config = dict(
    n_layer=12,
    activation='swiglu',
    router_score='sigmoid',
    routed_scale=1.41,
    balance_loss=0.00296,
    vocab_size=16298,
    tie_embeddings=False,
    optimizer='muon_variant',
    lr=0.00901,
    batch_tokens=[65536, 131072, 262144, 524288],
    steps=3460,
    dataset='wikipedia_en',
)
Below are experts of layer 5 (counted from 0) of a mixture-of-experts language model. Rows are named router (the router's row for the expert), gate (a neuron's input weights, with its number), up (a neuron's input weights, with its number) and show model dimensions 0-191. Each number is 500 + 25 x the weight over its row's rms, rounded and kept within 0 to 999. Numbers have three digits each.
Before each expert's rows: "comes after" lists some tokens at least twice as common just before its tokens as in all text. This comes from a sample of Wikipedia text that the model never trained on. Tokens count by the router's weight.

# expert 77
comes after: ".", "–", "Website", "; ", "(", "/ "
router:524489521491507538474480481467526507518520472489467500502491500478530460509473533493490503515538506521485504523512500524489465538463472530479491509468523531539483493533505528514471518505522488538504530527479516505491502495471468480495463521510533476496522518480521471501487474505492494471530502505481539538464464461468469526525460490526516453517560463526541518528498510507533472512513517533460454497499535527538526535502469444515482517530517473501473463527512485553552522515518519513528541503531517504481475476513510501472501481486513480461482476445512482533529521469481499542
gate0:500525444502527494457473509483495472512506495540493506530451468510463500489448527502474512514523460508491485500501474567533483504506538501529535505527466510498491509518493517516544517530469502531538529477525484463502481559497546477472477518455532523544501509517546510487457552514510498518513506484487492481473491498517488479507463505456531447534503486483504488452484498478489461499426495463502493510507500505450529482500529475479509542495464460519504481537505495497525491502529548528500498532532482530483522520497482478482479489538481503491532515530484485514488507487514508490
up0:518490484484515569490512497453533531479476448500534531542507500532519481522515494486537511493533421510524526487463503507506514550531485506520473511560519485524477499509495541491482524510503497517493513501505482542496524515510515452505468482513502492510460524495476501494504503483513480505508488510532509519493498511475482437524546504534484529490495484534483461513502526429486506555528529555489501504485487550481509477522510463488504499474482496474474497488507523567503521503477540482519500512538537504513518533506473492474475482518513489527557513516473526492488495538482530521
gate1:520482542498502519545482527506530486483500529511503456509508516512485508532488519522525529463524516539543545540464520529485458499511456526503472476488498552484488489526491492530494498489520482516524519484503491511500470546500518518514489518458471502537496496512500550486473515502509483515483503506499502468496476485497465477488510485478452485492521488492507501484486469519494469523483531491488499508460552510498476488472494473475497523499473471469509467562519458535528488538503489524528475462553469454483464488526501489490507470508445488504552471485494442489478544423525478513
up1:516501513510489529502494525497464518485540517554499500550494541510519486492493500520476514492498552514488553552523516498501538512497503465521443512509504492505517454503544511522515449489489520513532518474459525498436517474520508502512484493487507507540487505530501518540520525463506525553507498554469484486520516506494506433532511498543495461499509527516505487520510480491516471505501475461496500460540486539505474462541476490518488498521510467536497517509492444510515505501488454515482462491468465483487477489532522464498512515491480466472490477467553482506486531503500538541
gate2:472511507499515499484529501491495499482519456465500508467499524527517532495524533527482468528545556488478535562529522503473508481500540493453502491499552488512469525539517549478441461490549494562504506474479514523526530461473482495476481497539536492535524492542524456514497490491516494540543488471521503518500543521488515473523502471495534514491523512511521450480509505542482489508488505469476515519498517487503510520489505466484511507476527469422526497522529499525508548493521529499486505506494487519490538478543494504519479496492505506482508524458498550524513481516509517520
up2:521452520489509544485518518507493499453497507515499548512511509529462446509468523467457449484463511487505517519483511477491518506481518496461512505517514532494499499514519485524532519526502480462485499442503508493521532484499510507497509486519533492516538535483559493520472460483492512546486525498489492523553529498486513522552490505522446454474489493537550472514507510482501504514477473490483526452504469491492520493489473514497499519499481511485532479505466515475515533533509461495514487445500486518542462551527481471491530510450493533557501486474496542472528492504527512548
gate3:518512557500498522485498509525493522483542502479529515461458509445555488462475512536528486520498527467541459530466483493507491499487487472479521509483508505492461498512486521458487471492475549485460570518528488505472509509499489502520453499508504492520501455470501526550474463518467505456531468555519487556487495490529496512473506472520501505523526482505473516525516479478516490471469467478476490483508510510544516507490533502521464556463519449547529483497503504498510529533510522450488500502500450547510494527498482491485495504497494500480506513500503515511517485492561508501
up3:487475461484497503463520570495492510504471513536541476463515525486482538491462501468522512490515529484457476488478538510487498527483483485481510514541423469512515509513462477492515549501505467495519465487499498475511503530493508517483520536440519521475517463510507480470542511507504513537495510497516499526512514474487477440499491504512428503471498527539508493464491498519488528441514523481528490491519502469462518507547473456466487495514495453506472509535475508506519488522509497506483517501518505494487543490523520455506495527515502467482544452474447530518512504502505532505
gate4:489514467505524518464505519505484456523495527485499464528466491476488515466502465517510481476498468548493501547510510498470519514462481514473522522522510509528524488524465521476503464523462493511463476517513524471482500494568502500491494502529520521502480527512553462461493499504477435440484470500485482498498523482506494508490490504548504506488523503494534479504502526452517498495507521536498511515551502517507479553528465478516539525490463524511516466473464542527517500527464485472488491447479475482492472443549498475506510535482514506523494464557481494468503528499487531536
up4:445539499522531532483439524524478500463446442511488524538485486485455486555530508480480485531500497529475516452499502510506443507516502491507506521480491511506487488484509491472502501495468493526546495478504506518519504497515457496492496469496533465531472493508505493530490545496474505523464502506502467465514501551520494509554496528552535468560477519533520503492524507488464509522481517539579505562488495522499501510523511498488522502492505492500480511487476515524456501499516487517472520481513516514481535509495443474533517502506503483466485517501485535529488503518439494514
gate5:534501494464500544506501537472502497481480458486486528504513512506469509459474522513487501466494468516491490479478484470470470516451502447508520455492516493515489520523473534462514515476527499489512486475465515472480497523483518453536479486504515445496510476461477513486481562528503500483503517531536472473492475510464523485537477435488429465495514518543502498501519503500491501574485493512493542493465486492490512486543501461473490482462478450487507496512561502475513490508509512511573537481508457488522501510521540491492482502512488510507490517454492520497484504474484504489
up5:483519445491505477527516498480487503522495507479510534489529499507507525476505490473510545512465536504447495529429473462486527537472520452481487494493539497473500476560532486463490479455521493489477486511509515512500524463510560481532499493509470490484483461523498498469493476514502502508464473511470500516493490469540493484489509479512521465488536479505470469484510516499472509483543519519481503495526535496499471454511475461531514489485483462532497445498487515468513513467515493455534587506521503521484514518553490448485514484541502471496483477513496474490553501498508487495
gate6:471524458481483525514529511495505465503500475499432467501471500478506536490485484527496470523530524489454512522552483510483464497496467505467490522515512523556471488476512538501470471492509472480531484454527526537516512483475502496463499507467464513481488521519538474478499573501483511455502492524505497490548489427501448481565459487496525534496470472489493474541520506510491489469516438473531493501487494524499517498511462493505499507501519520483510538484504481477531515504465497500533495463489509490552455504506506485551502496513495499502503534478522481497493518475537493514
up6:536527509535557497522508506531489476488539491502526471505506538469516469509479530514536531481472502480513498487500488501497508476500499526513472485521492465509531467512512532526521503497479471532476508535489512472476449491467464497496515492504491540481490527475541447510531481482471517529457485504464522505551452529486502558482489528528490524499473507502503488466448515513508529486528473495522487489488513497461520532446526506515462494481527524468487506502510493527502549540523504518511513516530491471481492499554514573517478536495474480517462509527500467470542480525453501474
gate7:514528523450514482515505460539478542503502506496541562509522518494536510488490517501480522475558508511519483515498534491496475508526481499476470509469525512532517527497498518481520468506477518539518496501493493511512485497484455482484482491494484509503498461498516530523470528529513476443515477517483486487542488539522506488509455518498527441493531542528528509491518537536481490504558516464494538513492514506502532527506498488567533489499527449523477501492449501499500519502509517508546467519474502524464516510474549458479477519522501517489565485498512473535512537529454472483
up7:464506460502480478470527485490493506506564507555493502458498490496521517490509461492525492514533521478531488489466464455488431504516474507504463503489492516508481476459493554514522528508544489505505501525492502485559507524528518495483509524515509508553528513494478518500503466509484513486491490570516510492550474495483491498476497465485493472508478514523479503492463513508491489543528503465551471457485512497494470520449491484535467541495491473467522538481472474487491472470519524522513512561524498442517492495479532492550506481487526477493510534485517510532494510477544477513
gate8:505521609498543485497482486546516486489496477505481531480451461532493543461498487520489513492449491517523507527509451510507487533515477529477534519514554515469501471501525528505478499483504439489478525493502484549524490511517502535511500518518493513512490508485513489446517472504481505465478490466511521491514516489505472499514493499482485462548532516520509494480482537508484519509480500554503526503491518523497507506476503468499547492499501464513538476436535523518497558477502482514477541505509493505513512499496532520470522520499477499493492421486470519484492450466484499502
up8:528511524512463481520511471497486487498474490458497492548525503461496453510490499508430485514493515486516542488482550506510478472505508541494528511500500477541537535505495497490502510532498539490520480480490475486534504479462521556500531473478491473475466511509490491563468523462558522500484500495495501511475458561490522538526539496514539522501506474518501497473542529510498473509514466454482526499510503490547500478503556483491506465477491504495488495540506524466486468533502500499491519470546498526464475470502519504483478519472504482482528555508482500553540509525520463510
gate9:474467509496493519487499498468496497516475486484471533496539525498507530515475475492543487489507467519503459455457474480491492483500500495431514522525550491564482471483535531460509501533538501531491512498443502506518537473472471472498514511507488525470493505481452491541540517472488470512520515516483527543479526516473493477487496478484483523518506513495502474482480521513486483525477518571444484485515500516467510481554531464462485497497522515477482467521482466499519492506488496533505524493520451496499499484522520493483452455509515459447517509504549513523467526507478470491
up9:502480467464519474538516480475455495519554487534522488513489468476504470512511503457544504485495523490500467477449511509506475452497451547514511503495498509487478458500548499501482494505534480490516509498482534476502487508450475549521505495488546509504500536492492502517496474506533489491530503490513432508529495477476541528490468540532504507507516516502448470510499539473521472472512471497522512497456493513500528494593542499482502509511501517477497485484504481452500496499514510500508490488471502503553526489501513496480483517495501466476543527455529536439498515461523462511
gate10:514493460494483514463510504538530480502476508489480514500492485482517494455516520517463496492527496558483493555563513525461462464498517455438541490512521481503481508498556496496495509505500472473476506520496496527517497483490496499521475528487519488518484500521505491493522531518479521517467479514471506481459515528454491488499453462497496489515526502513528406544506520485491511469495551499508492495491467525491474546461539494483494493468525477494485491534476460497543534535568531513517521490510543469511468535504500470512545484508525480522464487490518484514509494483495505493
up10:486524457526486534535490485534502503451502527526526514497510484500534462524482526461490479524451513493449516510539524547473480495484528493504500501528498470501480473510512505501561472488498531494547498517525501500460475511470492481480521507572465443469476534501473520501510496460533525472504522510471503548567489482508514474498493512515553478498538507541521510476515489500512517525483524507491527496543479508490486484497496492509515486557487508509555490527533520531478511509489479465489428521502514496524546469461511480498487486483515458507521488500474492528479515527488510502
gate11:458499441514487482480467477501519467492495497482496513529523485495475485538476500462513492530497480568500513493478508495548455500498507511559509505470502503515500531486501502472509493524475519524525530453529541479521515492522477527512497457500512524431489503466498498501506531497533531474509521523472511521459496512487516524489507474490517493507543509516489501519488470533475467524494492523482475541496495538513502545476518493477510487510440471526499486501533497505507543559507544509545542533511502471414458496496513503514483528487495525546463518473507483520491520468482537494
up11:501467512459460534527489511499508493470493531531466464498540496512499476542475475529526518514508534514484499514532505532488510498518493507514476455489498486482525451515525488545495477505494472514502509508530491494511517502497519500476486533518452525486545499472550575513491561443454445511504488483507471533513459519497491499512491514493541475470508524523517497485482484527456468488504469501449536519495497488477516487509450502493517501498509530509490570507492473531558483478556517493526439533498494480511505539522515488504519506471546516525504499493512517523514483506526513497
gate12:486494455479528533536495472479510540462541510495497470525548506482497498518495508486475468486496530468466515531491512517496505476506493465481498486531515505552506500467484514513479520529496542473488544534501512443485524460495501536508526512458546512479528509522530497443501489523534476466492507500534517526502493520487493528488458484549500502485473478495490501525516481493496536480510499515516526491503523528526517503479478464486481518529533514482539527481538525513525504540523554465518528488487518400474524462485483507498450462476514504509486490497526500487517517513487561485
up12:495524520505494438478474499506514484528485483541489513500490469491501483480511524502472467503526449529523478500506497478499500509512466501506498485492528484505496476496513501493465501494543502542512471503491483511505528529504560478486491470542490465552513475503468506542465523474490526514555494483499510518501515510508524463468535513450486537519562568539517473518506511483499470508481523465473453485527522468512491496490540529525494470513433551481471514497480460506512528482489494520469452516503505564528493528521493457538531534497486517482497484508472484516476496481476462506
gate13:456481519486491501517479482454541464536505517497523511493529487492535515502542500515511467512517482509527497504542495497541497504469424491454458443505495499469522491474486502530465555506494470515508486488498525505499478491470498505541526497500489513510482518506510524475526549515480494479490502527502507503477505493515480465493510530506496450460530525535501542514514489487497502523483522493517517468459496467522543504511450522470486476515529423511510516518484499543500518561525488495473516568510466471496487504496477532496473462467500470501523502539457487477538498477492461506
up13:506521508518490503482509506516526518512481528542511509476499514500495476505483498473469516463534523501559490518469479509482500516518491508520536547533511503517483443465466463512538473494537531515492515479483472500466491537522521510486508510476536494490463464497482482495464555526508522515533451494453500452482493492522454551545482509479506518513496569510497497482515492526504471513476488470516508558501505495485484515469509505512476465471514489505488476526477484510512501444502496506514474503471491517497450518480462501510535519494525495434511480481493512537457494535495548570
gate14:520488542524502499440506546478519459520496492530492497512482516476490505539490491471534484497550468502514505504503527521535483509526508486488480462525492543533473470467538459516532511527495471456521508513514524535516530481501496512508504491498520537491519489518536490505503501523536456481518513499513463484522488510491477489513484518476455506507514503506505485531490498472472494524453499490502494526507524431491524551517466450549457445520547470445516482512519518504560529522483478535489463490503479502506492489461522499471507546517511496499525481530550502484506483533475497452
up14:496512550542524506512499499527523505536515509520490477471521508480506483494447514495524525524467503507545489491571520520508474480484543520451487496517486506492495486471514466495538520518486486490496474506486472511516496469489482548504498474519513511476466498502501531488483488512483452468537469511512464496530440531524506517486512521509506520486552488475506529505512485533510466478422488497491503512520466539469507558536502525499520536480503482486510492537462481505489504541500526502516550478501416513520511475527500487516513537521512496512514507536562516464538510510513474469
gate15:536516489528517500523490521493502486546502521523500548423494533496507499467560522528463530553504485511439462529469513499490528480451503515489504485523513502522522506475486496474482510525522539463480495528499519516562503497510523501458485516491517500456506488501486494495501515504492484496535511563489478487524533527506503475506489472532499507505580521565485503518489468513462492507466485523478507496511535505497507499497532525503486564506502491505515523516497450520487513461530515499516513493498486458488482496508509478520431489493495521496461462498451479511537520493491520522
up15:511534493506495500507447499488495516525501518537469521560527476492560487467486482502477524478523476491525530460479497532512538489519523507445505493491450491475492501493516462513512505472507509548519504475505542495457529517494444477535489485511462507513477510489534500492499516540499530502522510481498537514555517497496442518490483478488462520484500511544499489466530513499513495484513522500493522494512475506530507489453516506485502525483509493479508492456516535486467458551517517494478492474467518482519497486522473465495533459489408548468496537496545520507529483484523504521
gate16:491495478530500526487500451478529498497461471529499526513506492484482483517464511510488556471540503492553493516472505537502465484511507492495468487487492501502509432484508476528523470497464554522491526489512531486471488504505494509546509480546511459537510507494536548432487528479496489531517490450527519536528503489508516483516518517474488514459500492495487489521493493490445511546482546488458513494499516454540528492480520488496514496479495488517510534510489522501524509544423482547542505487503487537493525539493495465537512519478505488483490461504518472545507487505540507474
up16:530490506510490473534493459490487491525517461510512539534538507473471502429513532448477548509516491546490473497432460508476514504521492549514521500479488485484519470516498504511469488542493519490519500506501472497465492525524506468534487510494521502531573487489487506500557521480471476544499534506547532511494510475475549513485479533517540481507501503475480516514530541436478509469440510485469474518507523502500507528490512552509485465490489536537464500503531520481479526500495486537498503456490458515502489505498514498497491492503495469483485500484456498494523519525501466507
gate17:506482550491491475534497554535463477526500467469525517521493503500492505507542498496458560501521471480514494464501518514505502517492476537485526448478513479515463469519488522496514516486507522516493473563509548500481520495496477524504507520508512464449473505502507499494468519547520510537513508429559519486493493507508491517476499486517520498517527533543515483512517509548511510490500464461519523508502510504497490510502464501484529463477534443539539470518523496515541529440515510486576519488510459462513506473487494506508491482495517498529511478506491470536523480485528505459
up17:550513466511496507517543527512523567492491502507517522552545516464511519504536530498484498470471489527500499524527521549498492477499523507502463531528501511482501531492566548499494510561461464457483498522521497512526438502491500468493465515501517541522516502513462510475491532531531455488498462485476520512525494501543509503517499514515542494494526491516526512473541510485486496496467522499458480523509473471482478499496493516480526498519493523511462470519490483536475523542514478466498484537482520491543496526505454470493486495441475510474489551476546485488515502525517496516
gate18:438500496487535514497471489467515525506468522481511491483539492496545487468522502546527504504511507501502510510533494537499488546496461526506495441485513467521452488521495499516464515552487469531477510515454529472499519551501515505463487508532482532517462519501498479485528536522459530501467484474475492501499482499540506516523514509513494498476474505545513469529505488477516534513494507462509521503561485492515519503513474502484495515498449545491472511502551504473509530507517505507524531558476510505489509520511560494480496501492413490496517544492503546503557511497469514484
up18:443461500503488482485499485521501516517485491468512538512502463503507509522485489474501501537546504529510487521491559472494554526532525457501481519520513511496497475515504537450516491467489541502485511470485490530535504441537537516546505518467487508491570491499501533487466450461491544488528497480512465524508556473477489508524506477531483462491500527555552525508476520493477482507504494474488501475495511540505485487460495470504543520516509459454487528502504500498505533480462500508481478512449499488469548512542498495523470495496487523477476510542493489520513501492500502540
gate19:471501504523541508475479485500502539489564456498485516485502525506502479489511525546517498522511518491513511533508546552513513503482487468452517524530526489512541540511510504461485516506486487473507504532529535515528498484481501478502463491526551501475490470519486505467439526525494494528516502517497488454499499527492468506528499482518534497502519505505482523492483481510504471514461480440512490473454513446512518480507502470554487498475484504463494465509514466487506455471497509477493569466494473522500539495542494528522523503504484444532430453536506473529493491491507486501
up19:514520498510518479503500498432436502549485467506533498503504538504496496545482494494507499472461492489530483532518479484520546511481500460539492504502489485476543486471496482484485539479492539547499505517493481517508505494478536477480518470543575505549485476496505466497516574470521481542512552514493475488509495475482488491500504503510508484513470450492537500501492495474500502499499475453469520507511519514546506499514516488466534495512496507502483545496507508497515497493533486551518497545454511543543487486507531529552495504456514470509519487481501491457467526509498444513
gate20:523509494518501484496512522474518512485482520511491493539495518529505472489495506517472528481512458515499497525454551542504470525459482484480495468497485488549556526506465511477487485477509520469475510503515475507490482543488485514510486487521552500477502498485469522501552511546491470455490534537481486486504504519466513469437489482494509499565487468532490486519468494461515452522515478485552479463501500519551512567493477532486503508509489461511547492464479489517518498486507476515542483471481518523518472507534485467524563463495497527531508487490467481529453505494495495492
up20:454513480486508497482539509538465473524499497487479507498505520525473521459481523531479522473570500551453468474497462462497483483510510511496484497498471443468545526514508482490513490500458529510501503514504503540520523504526471486519494522495530494513553495502490492501471507488502502445504529501459461537519528457466520462486512499517459498498514489516553468502484489512519513523468511491514482463482479511505503504508438493539516483443523508505477531500530509515480552508487500457494533479481506530430536447537536503491483511501518519497505495507538496514512477459492502534
gate21:506505520505448521499508494499486511472540499460478475492513484494524476486480493512490486498482461517522497465494560477498502458490508544489519465453522549529522519484491492514494517487483511512531496455491515468482536472497490539469465480483481455517507504517563544497470509538471505463496471497476531517461498492481484449464529426516494424499528503536529517524523465505499473503475501481500496518484526479545525532523497508490496541514506489527477499509518566492527457478491497533497516522452512505523493518530499503480491523509526518515490511548480527472458514497485486488
up21:456457490469502499562503536512490521550468521506519474524444482518477496487540461516550477432508517465500527493506488511515476520473472437496526520466466467514493511488504481536497553440513524504511507549487485490514494552516535494490512496475482495520495528531469501545499485484485512496544490487515487485519482508486520515472503499531538524541532482523523480488521481477521501511494504476523510478521473537466510481506526482504490493529532540488491492516511543496515489469514504473496518498486506486513582503517456494462512511508518501491493479460521470555498486534497480507
gate22:526493483453531556515540506497478472521497512486488487481486493474498496469486462521496522491475482491484496467475489475496509500512483501528501433494508550546524485503477505504521519538510490483508480491518481503474498506494469533460454494517518470557481495504522495498527463497547493506577533474477484524467465531489478523515460517585495556499498524482507491532468492506504471509470485518517480466498558544483503534529504498478525492451530474513477517498498482461492509488539544508494508506457526502522502527465539479493460502515537474479522492498504528480508500487502481473
up22:474528481490492443508467482505461516482480455507476514533497450539502521500488486504472514471484508508495520476483526443522474510517477479522492452494495522519505534511492494499535505476501474463498476486459484500487490520513453495465476506533510522501474480555563513509522546512497504559454494493460512470494525503471475523513490502491488538481501519553537482522467502507524437561476522521490547529493502500491476492490483519496507501473542469510494511487493476533489511513507511528464501493482485490531528533500548476466529517490503460485526463470488442476477535501523516485
gate23:501458479493493558505467498548487503484469500537514517506531471480501556535508498442510484507502539434449449530505504552482501510490501509555541542522455499491511506525533500467528484521481508481468526523510488517472447504475501465501499487453453496517513515453490493512508494504529506516507502478481487527491488530479499530510508557531458454488545472513498514495517520529485508510486504505550493510483521471528480511477492510483507491489484504531512525503443506506491471501503513546482502487508480483485475468472479538535501484464488518472468505483514466512527507459505510541
up23:529493462487517498507512491514501501545516507503545513479566479491500493495490474470506498491485471485500496484468519485535486517500515564483471509492495515489491574507483482481526465499479511479565518524524468489526530468506502514525536504500532479482473475488458494476479514486498527541520479465500525513455506502516501496517439478483492489498495471495527487502555529530433449491448520539487515529521536475506485483477521454500520517459495481499469501503490482438511515503500492492493489489466492472504545499501539500431476476482476489543456477485515505514511504532516497528
gate24:486491505452490504496483505511483496472466513510510489503495534496524453519508547483522530498517528524501498486554492474514516487500533527471524515470499488502464516507539471508443500539542495500490549520513546524500466538509501492493475497545519486465506480501474505451475499493463502505515511480505475519498440498490563468484496510482471552480477514487529504516533501504500470538552517518472469530477472480553523551496478560467518506469498462508473521479485494479485522508558486477546479500531541483510474489538475503472525479485528496506534479503508476463463514490505520499
up24:491487475481540490480508502497527532471498442554505486463535509494517453480521506502484524501489535531504546529523487516495496530473533485493471502483498473538501478471497472518451468492495504535489499492501499473485437511505480483509514543521517498538478491437494493485508476493504502526498537480503487490543479496479495490502488519541479504436472458498506558462551458491467485544483494480493512475495533478513487504465460519492526518487480504541477515517513462495485471509494485510522486530496486467437502498517540505480489462462493509476547458460512508495497462458504471473
gate25:494492503524493536518507508484482464485517488493507465514497487512500496511485481465480507475566504498513505504486466520494463494528503499507534511493487471506536522500522505541540503498492502543542525524499468506536541536498504464476496479458526479538534501515480488496490483540512569478547488531519453507506482503479520529456463518503515480495523490510467540448515496511544485478455530513471441420479494488477495477516481521479508554562479502505518497515497475499528507468529524538503519503519468484488474511541452522502489540484501518539460475499522478495514515504499467510
up25:527494459505538537458505465502498485488501474512492525495475510504479497519491468500473523511521541508445519526478511473485445483503468533496471496496537515496545529462490461488518518497470479532498513500495503537475501500455483530483515463493485445539499499472479512497491495494499512523451514531497515492534520552529518500488505533511472516501529492505457486513483505471488507525486512493524482479522546496505505498502518494450549466481513441472472525476475475500480486502538499520450436478477511501486522534529428457476451466501534478495527509478492507472520484475472491529
gate26:539505500488541495507504490539489476589494506526513472487474491503509501502489492537497518502447487463537483481490470502506490450520474515524497483497507484503538479523507487540492482496543446535494484525465517492483467491482500498509475506490522476478494532482486471480470514471476496529499512509499521471498524513499499514504534455515498508532546477539500520503467504458472486513480475515490502528513530520570505520490478500518439508493479519483480475502513539498462532468491490488579482506491475508534514507492536551538520517519493496484478484509477531462446444502504444507
up26:506483503474514466491517511521524497511479512499455501487488502546493481509461481500518429486504489540514491495485495459502518509475467496481522473496522485510500502476496464526498530496476482500502504461535527517506508526516524480508474503523509503497524478456497521490445514544499512550529497499515509530507492499495463539528498475473496519525488467504480489540510466509490506498519511514508502463495511529504501494512511596481511448510492494497503489535506480530490520520482494497478517449471511521460472398461480540510537563496489476480525499514506438562494492477502493544
gate27:497523519484515548513506492513506550488505506480450510525444475526484511534513553480499489535491520516515524507524531497459491518569482441502491498488507523542516479522483549535513541530493510456499529488512469484488500523502516528452478505479524510542477500509501482468509513505439500496465535489489524444488478513498499496496469519489526462487497510469515480500482462454491489510480543489512478454497504460481504478508517517473526466481506519488503531544490505511508514496521499484508504501542516530497472497480489472552478445502517501500521568466458498475503533492479533538
up27:513519550482450495497507530526476532486490523533453472459515545508508476498475508485503485485505470524505480510456477479496532486475507548490494516456536500471517503524493443456504515480508512507559501520480531531496486511471520496492499525542475486490471539488488478465530530523509449510507479523487481537503499471534495498486520490503482534560476520492488517491512501516479455501496477483489479481460463506463501461504500487438466514511509452527493488522488535486558498494516454526499551507526484475506500511503479499471536473507525516497508462527486511489506444494524492442
gate28:554490602516490528478473542500474537513518487489505435491519466485500468488504530458486497457511436498485484463493497530533546477446498492477485492500505529524472535488491497483479510526506456489521484485455480483524509483537474505511505507488521520468510497533516514508492506506522473525473467495495530498493537536495533494515450498514497527476511512544514499506469517492534493523475527495481499487498488498455526512503478462536538474475525519519507540514494455504499490534526477517552526467488461484464466518496467490496473509559493471495502487495527468511498503483492517491
up28:484533512480481499498496475505511472484520533517495499514502537457504512527535476498478523486505507486477536473494499496487509490447500531425486520515485489523530506498487499533448506477471522505496485529487506478498502470476507499565482504445505508505549469484466463522516541540484476498548478537512530496465498461466471506485529486425554486516508516502515500491444520467512492464477466457458479507496475544479560454481488500514496496483501475484517524478523494483471453453523487459474516460484497510478500451480491525503468497496502491501518485513494477502502476517501503499
gate29:500456511484474441509477487487476521485485468503518487507455513502534471495530512464502509492499492538504498534493458447534467500448482521507504519521505493489482518460471521495523444523515468482501448471528513511485545540501504480530516478517490489511513535529510476490475524543491551489573504462553492510503505517499511517516508475474467457505511487486518487475558480532493482491469484465519480489533514541522509510500511491503442480526478511480482541502490530498488504495499451495493547486471500496490514475497536498480480521488494469484487471463510484458528504437473518523
up29:523493488488530509476534527451502462480460509481499504469546515525449481457484493514536491506496503505484501465489492520498489516477537527509469489519458553510542469539508513513476500535533544531481492515506513458514459483494526525499548475453505442550506521493501500504455491479504452523534498492462541481494493441484450473490474506538516469483510523503480485509493469493450500506496521510493496529463483514468522477570497502492479517506484467524547463485523491542489507508493514458512494502515500468499472511477513514473478482514490514494494522468471502481468536527498478475
gate30:493475551475494491466519433428519521476461455460471515492505543489498461508495491518480519499494492499481464521496498499518490511495483515407470481530481511550489449498485515492496484474476569562500500506496498513520509509486548502438520477471482505499481503534517493504493510450496508549524532480489518477537510520520475551466495473504485509483504478506472513500517511464524471506501507493494497441472469485477480502511479509516481534513474490535509485521506492513525527506528494479493463490523483517500515540513516524480515445516505464480493523500496497503485476539492476520
up30:476516483464520497506476433479504513498455468462513465518480484527493512516491493483506469479532510447490486505499537492474521519436504465493514552482519466517551518527510504480477468471438464521506491498488458523527458506507504508506494506503456511513520505519524488507478486506466487510503539530503504492473493483523462528494517510491478473499455501527478507491509501534511503473510506492548464501496478489503495504466498511448500518565461483519487495496482479483454498467488488465503493531462491503463434495506500489454467492451472503495501445527467509523508511501530455548
gate31:486456503535503505466510499469527497488489472475480484496476483477527496517483526456516492543522476481486535479533535495489471533501491482466500570527489518511506433531489502455500507530502505519464527489476487453513493516489496513482501497486500515526520532490507469492498478460453520532520494488524496497550514472493507490510486485503506486462460482512550474498511526447487518575472487493520521509513451480550502514481528486485517512485464468536496506548461482497489513518531501490543495500521508503481520465477503546518525523457501538467460485469475519490487551502519543477
up31:531459475500522503505497542485543447489460523471489461502498499480489505474542488542476507515493508493471498510541500523466457487466500520505483468475498519493471501469502491502496513488474441487523489486490517490475471510482499521482498514501459494460539497521500521503482509491518496490514527444511500509483500504491528500465479553540543502559497480477478501447527479495549528481459479520511528544488532497478502554504545541513527521497482506479452525538541526480503478504496500462511487507491497521522463468532466535512523492490525480488537471509516534529529537521562501499
gate32:512497483497503491519512440480464494507526515503495490463490498464543523502511476537505520491500504542500523505510493490475517537482507510503503477510507492480515510474460512503482453526446524487535536510492481485498500479484518529491513536451498525547502502492550503508451564470480498448549479513513509519467472457490517498535477539474520504519456497489504520483514460525502500490460515469452519514525507485490483497485481461547463483506484504515467492503495471468518531476548476462518510482491510526507530492539469525497492544554526480496456506467551525524536481487528515543
up32:500508462448546466483480491489512491440476511531521514483522492482462512510478464476474494505546533552504477504490476498484522519547488532550533475482508492514469484455490495468478526459459483494490499468493492503495516506530485508539494492539498496495472475495456473490494516467528488514494544439472509504496531497523487496483566529494504493485465526496525504492510504554508501477480487505495476503545500499499477467505517464491492477507482494530495502478490464495534452541523517577508501518548473513467463467544497558503489492495474477526512503512499521514536509515535514512
gate33:521516485454495512513511495518474506543495473510483510511502482500525483537492472493494469497501512542480454490463470512516479507489456505501453408497524503504497533507456467537475510501491493507506550524523505480491503498500507523519492491533512524455503519481546516452515477483450501478462540484544467505501506504472495525505430524537463466529576490456524507575495474499487518505501494506502470487508522525496490499476505478514469539474507524483496475496470508474488488474549502448512457496536502511495489508499510479495529506492476496530484466486504496508452475473480511493
up33:465512499513478504475487517509536539474500506473548514510491540479471501512479521482493527485509462490462517532501511491512490526515466484451498543482504513500520473494530471506503490505475522502441552439463517461514502493526508493512532456472505479497505501516473502496507551491516485516541497507499575511533466461480511469446560489447488491496529495531514457485516487481505510508513546492500500519526518512536532490495516531481529501518459505535503489515500538504492519539423518517520495495520458484469492566465520470514524499489499508481523533480498500482499518471515508495
gate34:489530496514486549490517470487501480511487496478486499531472534522516468538494505493494462476539519512473529512493523482520526498492559471533506503539551490500482499515528498511469505485497495528513504476530472496509478525485534486504488511501553474519534463466461477477534427472491517469507470528482495499530470470523481497486509496558528487469503513461525548478518460542473495483515486491502523465476516456510518505503535441464532521550503506482515508466481478535482509484476514508503486507515532522528531538471498464491513494503503479497438466500474511519512488458560506490
up34:467518539511543540491508488527511505499497510463484539519513491476462454527488480478483479482471487491519466489487532519482548479503500520496469528459495466469492470504499501527476522449535513511514495515517506517480484492467527464515488531510517527507444499532476480516481510489487483554502548493486560559483516504506440481479510528517502491516495519480511545489496550524511452554520511476536542522489491479510507507528509542500471520502497481513521493433501505465523489535525470521447522515478516506532493501500528493456530544492485506492485506489501521531473511463474474503
gate35:515494489510503480487520496503518469494472488516471508484506509513518494484469477480469555557490504503504491498469474549500481508551451496513524516526493554478506488482519519510526482546480511490506503549471493520496497565518514490503495503484491465491510454487492449514469480550488465503517481498518494512528506495534510490465532473490506507468481483487479499499510469488467484494540524497510493444507520484481492474519498496515430497532520471482501528510530472546534546520545507502488529554494477483473518487460559480568527485477477553488480513462514477505525515527490503462
up35:530493488506529469547489483525485499501524491445489493520481482482533471539473523513506500496542535500510468484464519494529465497531503539533546570478472510468516501501474514512514505490519506506509524523524532459565511507497494535498520498479502497503509539507500492508479456500512473494521539515518521510507499540555475505500514512524489476471441534503473569496483470501467498514473455486533495501488504456508475509509504495497506548501483524527515525487521472528550498480476514546524492533459514517512522496507506504506485523546534477499476514503494469503513526537575543504